From a checkpoint of a small mixture-of-experts model trained on Wikipedia.
Size: vocabulary 16384, 42M parameters.
Below are experts of layer 11 (counted from 0) of a mixture-of-experts language model. Rows are named router (the router's row for the expert), down (a neuron's output weights, with its number) and show model dimensions 0-127. Each number is 128 + 24 x the weight over its row's rms, rounded and kept within 0 to 255.
After each expert's rows: a language model's description of what the expert responds to. This comes from a sample of Wikipedia text that the model never trained on.

# expert 52
router [147 145  91 113 121  92 147 184 118 130 141 157 129 143 158 129 159 104 128 168 110 124 149 134 156 111  92 128 170 129 121 109 100 120 178 153 143 173  93  92 123 135 116 103 136 121 185 100 126 174 142 143 122 160  96 117 122 145 132 115 106 158 132 105 123 149 125 129 151 121 114 119 125 115 133 157  99 142 144  70 137 111  98 138 173 137 120 102 116  96  86 119 111 141  74 147  95 112 127 159 180 127 124 111 126 116 136 147 125 123 141 148  93  91 120  94 105 151 102  95 158 140 128 104 134 148 167 135]
down2 [126 120  88 114 109  99 160 119 124 116  65 136 138 160 186 117 102  96 135 129 134 135 127 101 162  86 127  83 131 103 143 165 148 148 138 118 121 103 166 142 154 149 127 147 152 158 167 124  71 136 194 156 133 171 119 150 109 144 131 130  89 103 171 172 109 162 103 146 127 125 110 143 107 134 107 137 123  88 131  98  94 162 140 106 115 137 145 105 133 167 147 134 109 156 152 123  98 135 119 131 118 141 155 140 103 159 128 132 135 147 132 133 114 116 135 125 105 138 131 110  80 104 121  90 122 103 101 138]
It responds to: Inner or ending word pieces such as ure, el, ile, vel, abil within longer words: carburettors, fertilize, analyze, Toilet.

# expert 40
router [122 123 124 120 127 130  69  93 129 115 100  93 145 111 125 133 159  84 117 128 144 110 122 162  73 125 140 119 150 138  79 117 131 145 140 108 139 121 155 167 125 120 138 140 159 117 144 121 124 149 139 164 132 102 125 106 142 117 152 100 103 114 110 117 188 141 125 119 121 125 122 148 130 178 178 137 136 105 163 174 133  99 110 171 128 106 143 148 114 145 137 169 161 117 143 117 167  80  92  79 128 112  99 117 107  99 117  85 155 149 154 103 146 128 117 131 135 167 182 148 159 125 120 153 144 107 141 111]
down2 [ 77 107  47 103  70 121 134 141 109 124 119 118 113 103 137 140 124 125 130 126 136 124 129 151 127 100 144 110 127 140 131 160 128 127 100  91 132 117 145 103 104 158  99 190  99 136 159 132 127 114 120 133 148 165 145 110 173 131 138 147 123 142 153 129 114 105 126 167 147 159 162 117 127  99 106 129  93 128 152 111 134 130 106 115 121 133 154 134 140 143 135 127 107 101 160 145 111 134 187 158 100 140 114 103 138 181 129 129 137 107 106 170 104 154 124 135  56 144 122  86 123 160  97 121 120 123 162 159]
It responds to: First token of field labels in infobox lists, especially chemistry identifiers like PubChem, ChEMBL, plus Height, Film format, Preceded.

# expert 57
router [138 122 127 163 142 121 130 146 122 111 104 163  96 148 163 118 127  64  99 125 156 142 117 145 115 145 137 127 149 114  83 182 164 128 143 106 137  98 143 170 157 110 131 129 121 104 158 123 116 113 115 149 108 140 113 179 136 111 137  93 146 147 166 115 145 163 142 121  73 138 143 112 124 209 109 120 126 152 125  90 107 109 146 130 105 170 135 105 139 147 127 131 116 143 131 133 179 115 137 145  98  81 140 161 128 109 115 120 114  96 178 112  88 145 143 134 102 141 123  84 123 115 133 120 105 126 136 167]
down2 [111 105 100  98 101  94 136 121 135  98  85  95 159 156 135 154 142 127 129  96 147 142 134 132  94 124  68 107 110 160 175 129 163 104 119 130 157 149 119 158 125 147 150 154 152 110 130 112  96 151 165 146 168 155 142 167 108 171 145 140 133 128 151 133 132 121 109 186 112 131 129 115 129  78 117 142 136 104 123  98 128 147 133 129 146 151 154 150 151 175 130 123 147 144 143 111 137 149 156 115 102 157 150 124 104 146 174 129 159 135 105 125  74 103 120 122 115 142  91 109 132 124 118  80 126  84 167 112]
It responds to: Lowercase or capital opening pieces inside words, often in biology and technical text, such as earth-worms, melan-oc-ytes, sky-s-craper.

# expert 10
router [150 134 139 149 159 142 153 130 115  81 136 147 126 162 139 132 146  82 142 120 134 108  96 145  97 162 114 125 139 126 106 157 163 109 133 156 128 109 121 176 105 157 146 111 153  93 139 119 141 105 113  92 108 142 125 133 145 111 156 142 118 146 116 101 171 108 111 141 118 159 109 120 122 175 153 103 113 105 156 151 104 109 102 126 196 133 135 123 154  92 113 146 114 124 122 132 134 103 170  74 129 127 171 123 134 153 132  85  76 105 155 149 125 158 147 165 101 170 142 132 108 137 132 140 184 140 133  89]
down2 [ 95 132 137 148 112 113 146 100 145 146 138  97 129 119 147  99 140 109 134 159 160 146 113 140 130  71 146 121 115 161 146 117 114 104 137 126 111  94 163 138 118 162 124 186 131 118 109 100 123 177 181 143 141 139 148 133 110 112 135 113 124 124 175 126 123 160 124 157 108 131  53 134 103 130 143  74 103 101 134  74 102 136 137 125 131 164 136 143 157 143 165  97  89 172 116 154 114 131 148 155  83 161 138 129 138 141 146 142 160 140 117 158 153 132 120 109 126 126  76  85 125 139 146 133 122 114 147 125]
It responds to: Word-initial pieces resembling he, she, de, le, se, gu, lo, mostly the pronouns he/He/she, plus word starts like heyday, heights, degradation.

# expert 22
router [106 144 121 111 132  92 161 121 126 121 116 174 152 132 201 146 149 109 157 109 125 136 153  93 145 175 119  86 131 145 153 164 124 136 153 163 134 111 119 158  91 158 118  76 103 101 129 136 137 144 113 102 111  98 134 128 161 147 164 147 122 110 156 120 144 117 142 163 125 150 117 129 151 132  89 115 182 134 136 125 114 148  96 137 146 100 119 124 115 139 126 144 128 143 136 137 104 134 165 119 139 103 101  70 117 136 153 110  97  99 139  94 117 119 119  67 137 108 128 131 101 167 143 108 100 178 146 101]
down2 [ 87  86 110 114  94 104 151  98 114 125 189 132 161 125 158 148 148 136 138 126 152 184 125 123 146 107  96 137 152 103 124 121 152 102  86 151  86 128 172 165 134 106 114 103 109 133 140  60 107 124 149 100 122 140 134 137 120 153 150 126 114 134 129 116 116 115 157 179 108 116 146 139 132 120 132 146 109  88 152  77 117 168 126  95 161 117 130 126 127 110 107 135  91 132 145 126 163 112 113 140 116  92 169  96 114 157 141  88 112 130 145 149 131 118 142 118 123 137 141 155 105 144 106 124 147  79 162 157]
It responds to: Syllables and pieces of romanized Chinese, Korean and other Asian personal or place names: Wang, Chen, Hong, Xi Jinping, Zhejiang.

# expert 25
router [102 146  91 153 128 119 169 150 110 138 131 140 173 142 107 104 118 180  84 162 123 117 146 119 138 127  94 106 161 145 147 152 116 107 118 117 163 131 117 162  96 135 120 115 161 111 140 142 106 140 169 131 140 120 127 116 131 138 145 152 173 162 144  96 143 154 168 150 103 133 131 120 135 140 121 132 154 131 119 123  75 165  90 172 152 137 122 109 101 111  78 134 142 146 140 117 101 152 150 106 139  96 146  97 195 112 143  86 146  98 123 121 111 108 118 143 107 130 145 134 148 136 160  93 162 164 175 133]
down2 [125 121 109 128 122  99 190 168 144 120 111 125 150 134 170 156 132 113 101  92 161 166 124 125 108 105 125  80 156 135 181 114 128 147 126 156 114  96 187 115 129 209 115 154 115 141 146 141  86 133 118 113 134 152 152 135 124 133 139  90 123  87 170 149  96 114 156 151 141 181 129 131 101 139 117 146 110 102 142  77 148  95 128 113 121 109 145 107 129 106 156  89 119 150 162 135 139 136 131 134 139 133 142 107 100 148 150 141 125 138  93 114 118 146 108 151 131 135  92 122 120 129 118 121  86 115 158 117]
It responds to: Symbols, variables, subscripts and digits inside LaTeX formulas, such as \frac, _, )$, n(j), and chemical subscripts like N_{2}O.